config.yaml
n_layer: 10
d_model: 192
normalize_top_k: true
n_kv_head: 6
norm: "layernorm"
beta1: 0.95
warmup_steps: 200
decay_fraction: 0.881
Below are experts of layer 7 (counted from 0) of a mixture-of-experts language model. Rows are named gate (a neuron's input weights, with its number), up (a neuron's input weights, with its number) and show model dimensions 0-95. Each number is 128 + 24 x the weight over its row's rms, rounded and kept within 0 to 255. Numbers have three digits each.
Before each expert's rows: a language model's description of what the expert responds to. This comes from a sample of Wikipedia text that the model never trained on.

# expert 29
Pipe characters separating and ending cells in wiki tables of songs, results and elections, plus semicolons and closing parentheses in lists.
gate0:105095119108132108159101093120103117213154155140120176101168160134101136144122151133088133138105147110104160093120138131143129138128132172102118133123138107113165162189123131160147142134117115101133162144141143070132128129140114120123150115125115111150137059173125131110131119138135131100
up0:136094125157142100133089103140082102169167144155110160072162159100089133127092158133070139127079171146119164077108149127131098160112123164113147127106153104125128147155110158123130126138107127115131160116139157111116124152147103131149133118134113120114135123141149125108162142126127104110
gate1:129136113130172097112154151115142141131125107124142135098126153125070107118133093166117196135155139095124133124138118141071150135173126146160127158136148108092122150104146142144136105140150147140144152115120113166136102128090142143143145161084126123081136126141121127087112178094119154110
up1:152119184125133132141134126135139165121136122126155118112144150088079103153119138137071139124154156139132144115147132137135100112124096141146146133101108130118128136135125183127101103114154159158118148114151084177111125168094155083147094144091128132127165148148154108124142176093123125117
gate2:108095116151139080093123088109136144147150119104145103141135135125117121108131122116104118122138151127121145126130103134097147184147113153145134108148111114117064174117100121134076123165107140143123142148126122132138127127146083176142168097150126167131127122097103101080142120137103152137
up2:113090088167125111152099082111156149124138091152140051160118149096103157111143167143157121124160149127121112093156130128126120147147118108086116136153152100129118141158127154111076180135132106110145130172148115150154150132127094141071138136126115142095148121148128091108150125132126118149
gate3:135127143157134152089141158082142161112156071141149147139135123143122127117147153141122102112121154144109102137119101150114107140113113147119126157119077087105116116105122107115110122099122185122160124145158168133154209085096109132136129086129168111166166122092135104136090125111121115170
up3:095148098155155115122143100136191130156148092122092195105151104130144119127123129150133087138128135132115129106157138109148171112129139141100116146140106100168119117083141145126126183166102136115123132147122119120145118117126121109108141119132120119128128144121130109126148119109122137128
gate4:159151129077119078132160124139139143100143104111140165114123117097131135104147130136118131099154118123130144178124119125144126132146113171144138098095134156106112137130140119100116145155143153123117130150102123114138172134153119163133079103124114146124186143111112114144091155143149156103
up4:100101138143134167104104089106112147161117162161124094147114117160123133144113110133138153167098109124135096087126127101133122136132134099110140147169103120133179121130124134161143108118104085137170130112146115123115096100139117116136175157132151142103104094143122141093184117121119082105

# expert 42
Pronouns, relative words and auxiliaries in running prose, such as it, he, who, that, has, would, can.
gate0:119096130123152118122154120128123149126108166104157128112128145135163128122124076134076149128142161140120076102122164101144152126160121168118072150165075113117126128143141131133093143108157123131103086143133111110115166121089117138150150166085134172109112135127143135122112133134096153160
up0:098144120139144128139061138094130126132189092134145144093129152131132115151155118141164115122107092094148152144155097139127105098119111103128172090111146134140121160104129108113123140165086138103110158150137158126134060182142120142128116113166170151106127156143113144162126129209183119074
gate1:126101143105128123144133152084140144152130128172100138097178111122189083180126114140095127111076123147125093136083148106138105156146124122108083082110116119140119153154159133128099076061122163150142176115151196132165137138146152168177132118172143134140144186120100149143180128164109161129
up1:139123140109139119135120143114123122147139112140160097147168150180093118105146130101140114112175108144160114107134146139143087112126075143135161162155134130127106140113080090153143143116134114115089094115119167099127168108138098113131090158136133142160143102132072117128127128149143083122
gate2:098143118135155129115138109119131146156167126127100167128148125130157084126122102143129089113132135151137087123126110086109161120112118164145137155143183141098111114116137111132133115097117112117135136118125117089151137141143152148159095183124160136124092169180133113143142162097151130135
up2:074100151127132080134123154072124122132144086103114152120141134131160108114140193129129204065186138103133131140167086145120088121117116120152121115166173189158100122115098094154116173109121099128073157119142142117138147161146143139124121153149120169097100195151113121127108157105141130165
gate3:145105095158102117132112087187114162096131118161147129157116098101115187123128140132114156078174111128140119131173141141127147125101126124125172135166118182106116127127102124087123159145117108121093156120107117161128147122097111174155135155128116086137154105139108136131098123121102153153
up3:119126110173116139152134116153141130128121141077104141104136146079082125144114122108115171121164145145149114146165130121149158132137113088139144133142097134126121122140139102133080153140119081124093148099088120132128120091092075099117145150141139126163183165102121145146092127152116169149
gate4:108110082137145132118138127133130128178141143148103157147109116142089131112131081133101151148122161150145101118123122148132122167126141130076129138127119114128195147136171118146100117148102141111108088108124167094129117219129119129118133176131171163121175078139113101121092145118162124163
up4:151133125125104153107120112130125126114112139110133110101109150095141135159082131135126184120161108109126101148151104112110133118146144125118116117121132156081092115150110152135159139138154127146194156145175109136078131056104088103137125143099118132126084124147129132146106126115040163159

# expert 2
First pieces of longer words, often Latin prefixes after the or a, such as de, di, exp, pro, cons, des, ab.
gate0:112143157160139143108130179134191097128144130104138151119109116135120108132111126118159120128120089118074084124139114053132129136130117147146132123130146099118122166115113128125131127162136076153128118154129105074145135119121134111148109129121134090117132088139085130124127084151134137146
up0:132131137140102117140135108164092191135104168150102178149113157119121149105120113115117140113129145138132120100158132134142106083146111137131114118120144135133139137164135116151141113137110102074132127119141127142139134159125143150147122136096168209095129148085141137136108121162143109137
gate1:124146179132111112130107140143162199109098110114134150125116129097144146072153114150132138138136155145119110133116138089144167122061115150107160142097126106144141126163087110199126159128136104145086142109094134113147131103117157118121101148119179093115147088128116118123111155092144094148
up1:137150149099108119110132126121103135103119146114117116140118172149135130073204105196117167194106160171080148134121129132122124106117120127158128136071137113132124118113087099103134168092126119104126137120145127121106156099127147162096138138166122129156125151079167123119127112117149096104
gate2:119158135158148118153130085131128100116117146166128122143150132137184122155111136120137099124128103104091125150132088125100116162152147107117127128131151139149075162113121120121115103157134109109142137180131148093119162142103137160081085094131148115129133115158127119133138123141148200138
up2:142139139159131099122151142170111125119167098130109201148156131132126165110088141153113153124142080130127123114141100132116143109137160119083144130093085122165112143105188137203158117103146109145133195131145101124139141123112131132094149126115162127127147146141153123134116141145118167114
gate3:113125118127139076146109109154123123117165122126111140117156187104117096133151094113110103118158135141148098133147116112101080111135146098126117141102098089099123117127093158153166179122144110118106124146096098129104129120159132121085103143097163087086131085141144144162099118126154122152
up3:153099152164089192079132158154126101136136126102137099134119069170131155116115135146181145124100159129133138090099142112135162132133118152092097135148154166160155129113167110115106164143102126157119139128132142153144132123095115127138150125125088171156146130135117091119101150115108124120
gate4:122146119091133162156136122152118112178149123171132149090096123138172141154102108163105128125134125135115178113115134134135148115110123103086111131105135131117123125137141111136139128176081105105109149147159109128104084124123137105131101108142123119148100133181134117154159138118139152138
up4:137135138127115172099139155152161146090121094161150128147132135188133152103087113125118134101119178114168121074130143127166120176112142127131120133122119101167146114151163127158119127104081120152182141070137119112148133134104133121099117145084137186121131123157143115183156135083135109107

# expert 38
Function words and commas in demographic census prose, such as census, family, terms, because, where, each, in household and population statistics.
gate0:172135111150164101147135087156104137103114104145135104145083111118117102155082118136111124100151136149100117131172154127160129134146096124150137112120106117107112109123137135083140143158134160120124079150113116104138154162105130135133078137117112107126122135136099108149132102130142140120
up0:126145134053146149115106123105099163112128134173152162108089115134116111116129129125115142176161131123142109098144129132094139133142129138093134114143125153176143112092076134167134158128141112158136093081140122115092127167160105141108134123140161130153159134093169127155181124131128106142
gate1:170157061157147137105109113123132118127145183132129124139099141126102128102116154161074114145156119158119133168138115144099115130130120115127139095156141149131140088092112112134148112162117132116103153149126078106146104151146127123124178081144123110155138131085139105179152067129114129132
up1:109124141117117116106145118139095131107151165139131114089140144129114121147129087117173133112097102157127115148107120095143129155150098164142102072116146122140119134155104122131121138064142154122122172173155119078112151149119102115163048123107144175121110139143099105122122112130122165119
gate2:135107131112116121125106137116103139179135128115159082105119122147162155145102146140123144117126162114109101101191110129149142097141106161102103151087147128152116125098127127183120137155150165146087128136159114111132094140106122087138105158136136120128133157143103106117098165128093077146
up2:137136165137124121120163094104152146157074128121120133150125092149085098105163111104145088120145045096127117144095102119159143168126145136133128112165122124115116133126148110109151158156109135122151104153172130136158137100143155151133126116065137117089118108127148143156172150132086197126
gate3:122168125105157147113096097162133095146108154151114122173122123155118144168111111095135148123099129131141147112152154121141115179118113095133134156128056100117109102115109093132112143106136163085109141153165144130106173132138156147103085150130109153196131160133126088110084144134105133127
up3:150067128120134171137105186177115190134161137126094133094157149145136136118108103128127130133125138091124105128171168117130112115109141114134155103130138111199114150147100137153117129113149162130105131115131095146133134176095128147111145145099145119127164127134108125126103115123128127149
gate4:147121128141105153118102140160158123105097155079087148166087105139171115146135092111130140140107109127120144130141123076145091144150147115113158116109119168123102102141121122105135095100154152120128144121108100111109115151126135120159109155145150099137130107154116115138126123135079127107
up4:147144126144138137146099121124103155114152149128147152135119130134097160183133111212113124119109128127100131121173119138113103104103096155092144100135117179113101141163151148077130124123118127129135138131111098111095135099112133086172076126141131151126140130141111142168151100144124126110

# expert 16
Four-digit years, or the final digits of years split as 18|93, in prose and tables, such as in 2007, 2009, 1984–1985.
gate0:122117095120133114132170153154144145096180139135145121184136127091111108093165117128109125090114134179094110135147101198096140100150166113121090119155105112139126117108123150132165124100157106146160108136123090148146162103105121133129143100130105089141106168176149117123126140139124164097
up0:149139134153108106151158147148108137101107140157130101168141111100107086147160135131132155115149091151172103125134152167094098086123135122148150138129131130135145051167123122122155121112175119100114103120103116145143116148123132140111147081116137102160096156154130139130137143115137146101
gate1:125110106123090123126123124084114121115119107161149119126129120146148114092154141127120134128176131101119174160083106155122118099124146062136132086103164151164187119136117129174101072169116112108116145127121134153129090121151128092103123155163150141103131131105151107127122109158144144135
up1:101136110149167099117114118157154066115110165092091156126149101112156182142114126150169125121110158123143102094130144073077090135138117137136146143125137129125087104130127148107157176104170131126148143142119128096124114149114134107148158092124098111137115135140107151095119175098113133090
gate2:143150106106106106078115135107150104132141091149088110102138154123179117134137120142162148095136090143157127159136121098113180162152163136134087129167114141120157118170206121158150106160137134129160127130137161133122122078139153076126107112116156067124130188119114150160085104149141148120
up2:087132095137146148166157148111130150129136102127139122161075120112128138100124134110139103127132158082121122128113108144130087111101089142138148103126183093122127166144055100160108156120116118112146110101119087096122127130175088147112162120114057142152105078108111091098110123130108139141
gate3:143071166136119091128129145130148104128109119137125077121092157136105132161110112129140137111124106133114094123105113100148148128148122170113133106129144139123116160098119107113156159136122139127143104140174128072135090121137130151141129129109105131148148130101132131089116146105131126081
up3:095077127126145092124150155153129131136119147116120135131102123131155133160079137161102161132165100122141109133085123088087106087134168091124144125190138151162146108101119122140151133139124119112148161134138115107158123191132125079112122145175106086158141135136140131153151092092110131118
gate4:137134156126102128143112156117076138122093100113107071118131152126142156141118156130135111160147126155129106141099072116129157141119109142108120156094150121137105156151137178136122131154145102082195133103133105100127138091120140067121125143111116144114143144105121158125160111120169152103
up4:107103139103095108111127096121097121133118135138118103102107143157146119129097105105134153114112122148138112139132108158130207172130132120131083088090147125150118157134149143174127100153157105103164128111092103163126168100120139106108127097156106153131107133131128149124143139166156151099

# expert 18
Mostly full stops ending sentences or inside decimals and abbreviations, such as 14.53, U.S. and HU-210., plus single letters finishing words.
gate0:102107110132149117134131113195077115120127144132136130143167165117114127105096120139142109159094150157128116091087098122086162155099130132083113128131146127092127125146139117121107165134129147135122137132089093128073091144108138143141135162097109148148140131128134129115091083115145127129
up0:142138157147122126180122155107162123133125081120104141125144120120170130101166166107142137137115077107099118133117128120135140141138105105109097108073128171120133157140149143163154106115117147132134133134124135238159135150140118154149107109124159126092119107132169147101116105095124090141
gate1:145080133106108125134106138189143108150174133146130144116156128099131151132124156112122158115144116122149130120137168124136118192121178115146105083135171104101076122096145144079095104127097097129137121145113164085070147167132169156156094125126122115098173138122160125109149135089157142157
up1:146150117130159106102134125132120128112118145109096160133139144105160104096115056181098145137083153126093161166126093131085169123100111145155137189126108142143118117129165101131154140133133164106124088113142128131131155106098142144122116120106124150121137088112132143139132106182100146135
gate2:133150061128147165128138114178129095114123183127132140159155122111143122142112102116101144114147149142141103132115125127122113135137147131111127065155138099172140154115136156111175119144140107156141111104106134102143132191121124086141123159112143099169131116135129127119131179100119162158
up2:126133162125095066117119139051144145137081121099121128134135146136148134094153157112143137149120121118106145126135122136125161178154152108160162188132137171116132110156087099131100118121136130118103133147159119146117142068142156178100136095148126150085119114119137132123114102144110116123
gate3:133146153142122105126130132196141112125141148144143124148124095147147142206147141119119090086132117155127161140099112102134113119161106130140154055174124134143129133139094140126135146102125094142140146127143138136111136164117123116127091105120151150128141140135138097131089155134171114147
up3:164153178110157129143130106118119146142126124159123135167105123117102140160118094109118114128159085104144110111086094169132137109132140132139128122102130160085154137162165119099091145114127142133165113133170134109185124111120162154154107142122104122137114139122083132105144124107136095078
gate4:136095115124111121130136127135100125146146151105174125112112154129126127136169073140123109119122136112145145127136124118101115103140135102152098138113092121135094110131130175162095107170153130091164118106164120166126158110108154105114125140080099154087141139143130092131110134156128110137
up4:141156156131134163145117122120147079160105114081101132150111137125129126135130113134144158112100075133126131147151103174087119136098162091112126154097121121087147084115162121123128156154149140149174123119142164150125125110129183123139167119163116107180103101116121131148121141097144116118

# expert 4
Digit groups inside numbers in tables, coordinates and dates, such as vote counts (16,098), percentages (53%), coordinate degrees and 19 in 1971.
gate1:125119107135122145149093100119187138135151117087106129138111095122122092088141119110157131131091081126135140124154170109138153146126152090146096120122090174149140144138067107155152113144139135131073172130157132129121239143173118130158133157154119133092129194116167104084088119102106097139
up1:129122146113160115153078126114153142129136073124108131125088133116141092055137137135139155131152117114134111143164148144108141111130162104111114118093110146158161154132085106173125123158131121131102183127132124139134163141147150161129159162156140061093115167109114154107094151122127126103
gate2:099118095116125102080120081154144126141135169119148136127117119156127135149124134127140101109181131147172124129132111075141122118155054136150126115132109153113163086101110178135101152102145164135122142152128150086136126158150128073151102133093149151120142173135112095116175137141142114140
up2:114142147093131161148166123103122147127117106115108122129114111113118117131119098117123157134067118117095123131118132163137154167121179136117102127135144090103109134134185087149167137155112108118163115105104085152117112058090116143132115127130083129127139088145141144158106114123133160103
gate3:132129154094078146111086113136142117113131144117146148175106149151141123139122103133155112130134132096078124146110059130176124122102154127148186122113121124132101129128106131119118157148136148156158165126141118106124128161147117121141085100083120130151145070146121109172138123074102125163
up3:155104138116052162147095151118130116135136151144117123156117167146123132146114138127138105128127115129091152144110093157165118102112135098132158117143106164105118114132118117093129142128110156106139162105136123085105144146162092127140116137106145164157154120146118117167138160103122108180
gate4:148101096135143093132142108127107137147131124129137149164139145137131117150112104105172122100124096121088146116129116142104142151115132143098130070163140147116066107149101118141111134105122188164152117134083150130088103168113113115140085111115162119159107099160163093166182142139135159138
up4:151138087124139098124124120137134103178165118107101141099196148128137121114158150083171097115107116181106154142152111122124115124178156136133155150184122123171115137122119149120082121073141119058097106114141126130114075147153159114152133110058145129102123175154122120123172134128129138103
gate5:142135112103142090164156077140113115145151124127145135140101159118125101092168116162090068133140114099099139107151154125115128149158135108134090146135134127133120125121120130134159138142103098177102128134096152144135127137146133140138174140167152147151138107112097107130122140189170154110
up5:095115106162091145087101162136121109107112144111147161104127104155136141098125142073148133154115134154132150149098135105149145152110136110152141113153143122156118123120115140123101111083150153111192112127127134104139156128143107113124108070161160106106093111172139136138190095099078128143

# expert 34
Units and symbols after numbers in infoboxes and tables, such as km, sq mi, ft, %, °, ″, and closing brackets.
gate0:131143124135107153114090132147137140134139196145123107183141128121105091155097118138135123109123117139114112091138111143123136130137105129121115148108160151091141137160102120103100164098095133146148136156186136131084050141140130095083101148093119165173138142148138146133130184156170114135
up0:130148095107153137108147124149152090127153137104138136107126131148159132138168112129110105106120155124116135143155154151180100150093115108103135133109126102135118135128126144083131152190136122129139125153091139140147165141157071068142104117142126120141114107137114152101157158173135120117
gate1:135100122099140143145140131147116130113095143137100118135083078119144113152109126136089139113117127114160126110128131136106134176134174093148106118144104141116086102179113128147163141125153132103110155128129189138146122170141133111148134132139132110127147103178121120162176132089102119143
up1:112157118110145180113105058127136141114104172080143125130130106129122137131131113098162128095173135104112112170113133072135145138118112114124127175104128122112117115137113137138108106148135174156136153159125165150183128123120119129169125057102093127135140165140131127113092154129149134126
gate2:119165095140189122170147126195130111118117156098125129129102095100118088163132094109114163138133138147151094095117118120168121139168132132141174136122109173119131143136113113116150122124108118120142078132139087082102164123116132114192148123121133138146187110144126124169181153088128132108
up2:124122105117164142156120138199113105131101130093135104134109064100140131176124102126128170138134130135152105070131165127143092150163111162134133124121126139109137108147111135128147159100139126141154133180143101141121155140116107063167126120066110121144181129179116078149152150073111124130
gate3:111145099158133137150120139141111136115132161153124121148096138118122077123119164194125117125108131156140115142162144137166151112105131139109131093130140098132127096143124118181116115137108125110093138135144119136107112156122115087130066156106159162117114113107136131067158098138150131117
up3:141088094105071171150103123151138146090113172214114160119129131134085154101172146128113119128132131129187101084139147086094145131095128110114155113104134108132157136160088102133126152125166101154149137125132139127135105118108145177125199111146135128140081103133140103112086107135150149134
gate4:131162155086138118139142096153115142157126150151149131128124110153133164152125126098091133089161144109158089102119122103121093115120135140139116100134080142159114155131124121116102130121121149116122109160116103141133137138200097064137139128166120131147132156148114133077170159138145121134
up4:124136114125131114110148101080156119126096124095130137160145122175117132116162142112058128113131173123124137154145126130127074196120104135136163151117125103154141120095114133099147158095149141144113137129115095177133143169155122113142089171095134110095116120146132112087142149102112148132

# expert 55
Table pipes, line breaks and country or position codes in sports results tables, e.g. USA, ITA, ESP, MF, FW.
gate0:117137118126103143109140135090123163105122119121122158191130119069157115112137119120115116125168121131091116151200115127122128119139122111134112148147125127134108141132124096126107111164143139118101130149151098134100191153137135134117119106118121094104164132129160114151138176132150112114
up0:152110146116134126156126088173182095134101143143121084091114120149108123135099131139132144117090156104145171109110128130136128089116135167154133119076133142128133113148114153095188147126129129145150138148136117134140099094094142145139134153087132145155115115135114127131129082125125147141
gate1:114122113099156167132120115122114131103119112106128085136130147148091137110073142151100120164157164163114134157143120131122146120136150132113125142151121134108126074091174109164114133133132145131118134127122175134109142128083134129117122127160144120133101103113126104164173098107181085130
up1:134114118113129095144109113116122134120096086120133130122142075141129056157095090126150155153150111069121135178132125127136128159134118120134118120102127112146163100150125123153123106157149107131107140133123103169139090111197118103139160117140088105120115182147098106125186110112143073127
gate2:102136103174127135122128107147122123092116136089154160123125149127111138134131130128099115121133153139106131121081055100127102144124131093106136135125127156108088123101145124131136125122163152130114121110128127134151090142137119125135150179116149163147106127118128105137187156113160124142
up2:172106142096121158146139153149140153126104140157168100132161106122104140141122107132132168070132107104124084126141135141132119081092115137185119138133090161121156146172104148136116142133113149100137121151132095138106104101071157123113114112131125103081125175134146118091072113117114103125
gate3:119114156134092141148131160151169137124136161151136078130118090116087134152110124119110111112187136098134087129136182142114123087082087128120156088072115134111126141106079122127125147122122137122122119151129104151098131136110124117103175119179138111152180143126137110150122144125150100116
up3:113174172124116101126089108132115118121103131147143114127132134101149154151091148131146093090138150140138133143131163099103086151099110153127115125062087133145122163107131088120121168129119110098133148151153154148093123128153133161141070091095101130149134177105133115159130107115175075116
gate4:168156118139142149107144181107105118139111108132153151105131118094147135158143122109119170074147120129116121133168105105127087137136124157145119104135128133125083156132132155125073144091121116127133104132133156141134132093116095100122071102141100149097095141121090110062097119124135091106
up4:126161108124133144117152147097117116149103119124118144122129089135161138155157155127094179094146119121083120134128088114145098120128117129129101145109134099119054122140107113127062126127107125120149124142145184123141167098132116141158107152159117149093129160108112097087117124154155096103

# expert 27
Numerals and number words for quantities, years and scores, such as 1 year, seven of, 17 in 1781, and dashes in 3–6.
gate0:104113134108069091137103127107128115151151129147147111122135112112169156119152130158139075102152147134145133136149113130172149098160126105109126123153100123133125131148152127084118142131134130121137134160134118123113130099131164098133129187113101142090151101150132119105135118127135134143
up0:169140136126175113110164137139128108091123120100123139135134117139098103106133120137148153136099133106118136102130160104139086168107138148162134162106138126138137139109089118122134101141142130154110109099163165166157150137134130136124106062130106133169097126156114079113120069138121120108
gate1:101138111100106156126088101140142114160134174098117125132107132104112153170139101161106161130171148111136149116139132126109114123141143143148159149114117141147168158118131126138113100137110151099130117138128147155115080151125119147120134095138162127128190113129111130184176076153123157139
up1:141138115092099139158099065144109105137124178098116098139130099144122139207141109116129161045140127112127119112138214110142114104136128127138147097117094135122165147158139125157106132124120141090112151147087181139114090162110130129139116116104126138101192113158146128161113089128128136118
gate2:124156118105137157171111088133090167151074122110150146172134101113151100137116143115113117130116125161079140135096075138145112123077136123130115142142127118128138099155133127122120144127148159162088132129108132086118096117145135162138124116130155144117110106103129155131142170116134114127
up2:139141138114088117132134101111129170100156121108116117076171135102125113164121187158121129145140105143154130137130175123138110132168139146165106144140084115122098100113144150111108144080120110145132119110168156129132139158097171116110105163144137164118154136146152109115143068074120102159
gate3:110121128119156048139106133109156123103138098130105124135139121118126124112166145129160139152074085140148121101140140167104113124173147118152120129126152066161130133123143137129112126139161131115114125148127123123125164126123129158140131128151118092103155104105094097085131149130113107107
up3:141140110132124057147131133134126145118148104138141109149132096092075132179106127154112128129118129125161116079123134155092076127130151134133133089129155100160128133118146141117117098105149120130097141130147138126146122216112128137146108120159114168158110109124091072100179127083129121102
gate4:106099141158118144136105140096114151145117083146077159131165183155095098129132110098126122184129131136112085145120121141118125112112109160088124129135144168142147155147099116174120140088141154112123144112091147095094093084144167103131138177121189167103113127134101187136137153139141130097
up4:137150115157142121150145090116093126116104140154127169127123155134123099141148116112121125127089101129149095149129107110120074139125082145121124114121114188124139123164093180123129114102129156123114117150168158094107083126092135130134111141146140124112105183143172111166142140108160113133

# expert 5
Final head nouns of organization and award names, such as University, Cup, League, Council, Society, plus closing parentheses and quotes.
gate0:141096121161169112153114159130122146114086148120104090103142178142173132144096129129087121181107106170130103094068147145139121101150203118113122129127140133122137159138216154084116132152127139132155168106099150102114128138086139122118111106113140152130127142154104140128113074094110136143
up0:149099125122156124148151149131127142131127112154137084113149117140122116132146153084139214125141126146095099137118117127166099157115126168124124154160107111133121122146172128123128117117151131161126171080066144083175129141118134143115103118121131121154147124131137109119063123127107111118
gate1:115126122137139130170140134140135138092060141161157137150088131119150129156124173143182179146200095085113133157129118147086084134108112124141121163087153183124137127106096141172130106089089133139108161077148094141132097152089106147130096118104116090144153150126153139076121143118111112084
up1:120116124097137129137147159129181129126128136158134120153127131130155133120108170130138156148156092098114121166117121131090094088146168121102126130060103130122153116131141141135132155142111115171089169140135085109100129176112102141103093128059101116153121126152153152122163123104111156123
gate2:155104140138119171142124170116142180104108116139148150076108154146142058119121115172141117148100158126151122141135143121117120127156143194125115138138157142119110146085130134102123134126117128124141144127127129090126140151136151105141142139137136113168116119124112093203094126104099115104
up2:158137133082137142144129098132112158163122127125185153103104140148175144064143094127123138134154146167163175148137119094152100142100164130141123095144097166116136123167108135148149139095143160110147133170137137108084072135150117116149129116130170097154128105121146134107120121101094103156
gate3:133119112130122093125143142101098108155105123115113099172149118158120105118152139088107150106142124177128114141148131094160130127110104135105169119126101160112140125142100129102154122136091124123070140111134131056066099130122125162112111098153179114106149132121135128148157116159145131132
up3:142132151119175117127098143183138139085120120121150156136101090096134164116112131153141117128105132152128145082124149116085098164149128141138106116134067088144087152171112118138128097134160108127151136114109141123144168156131133166137105115165129160152115128167111106098114115108101115129
gate4:145129144072201144120113105128086134137100147153192115115137131117160164100125113134152088108142116125181126151133107144101093134102131118101147133151144158127131146127117155141126134151129128112072180138117183156076141131116101141123131095123152119132108138118099121109120168165162108149
up4:134149120091134149142168122131092122161200121124151089119107109157120142120144149109095082111158117132157109167165116127128123106121165129066136161160130136163113107138147104154111138095108115110123108158134119110108120145121073104110125138127120105117095080104112130134047160141140124122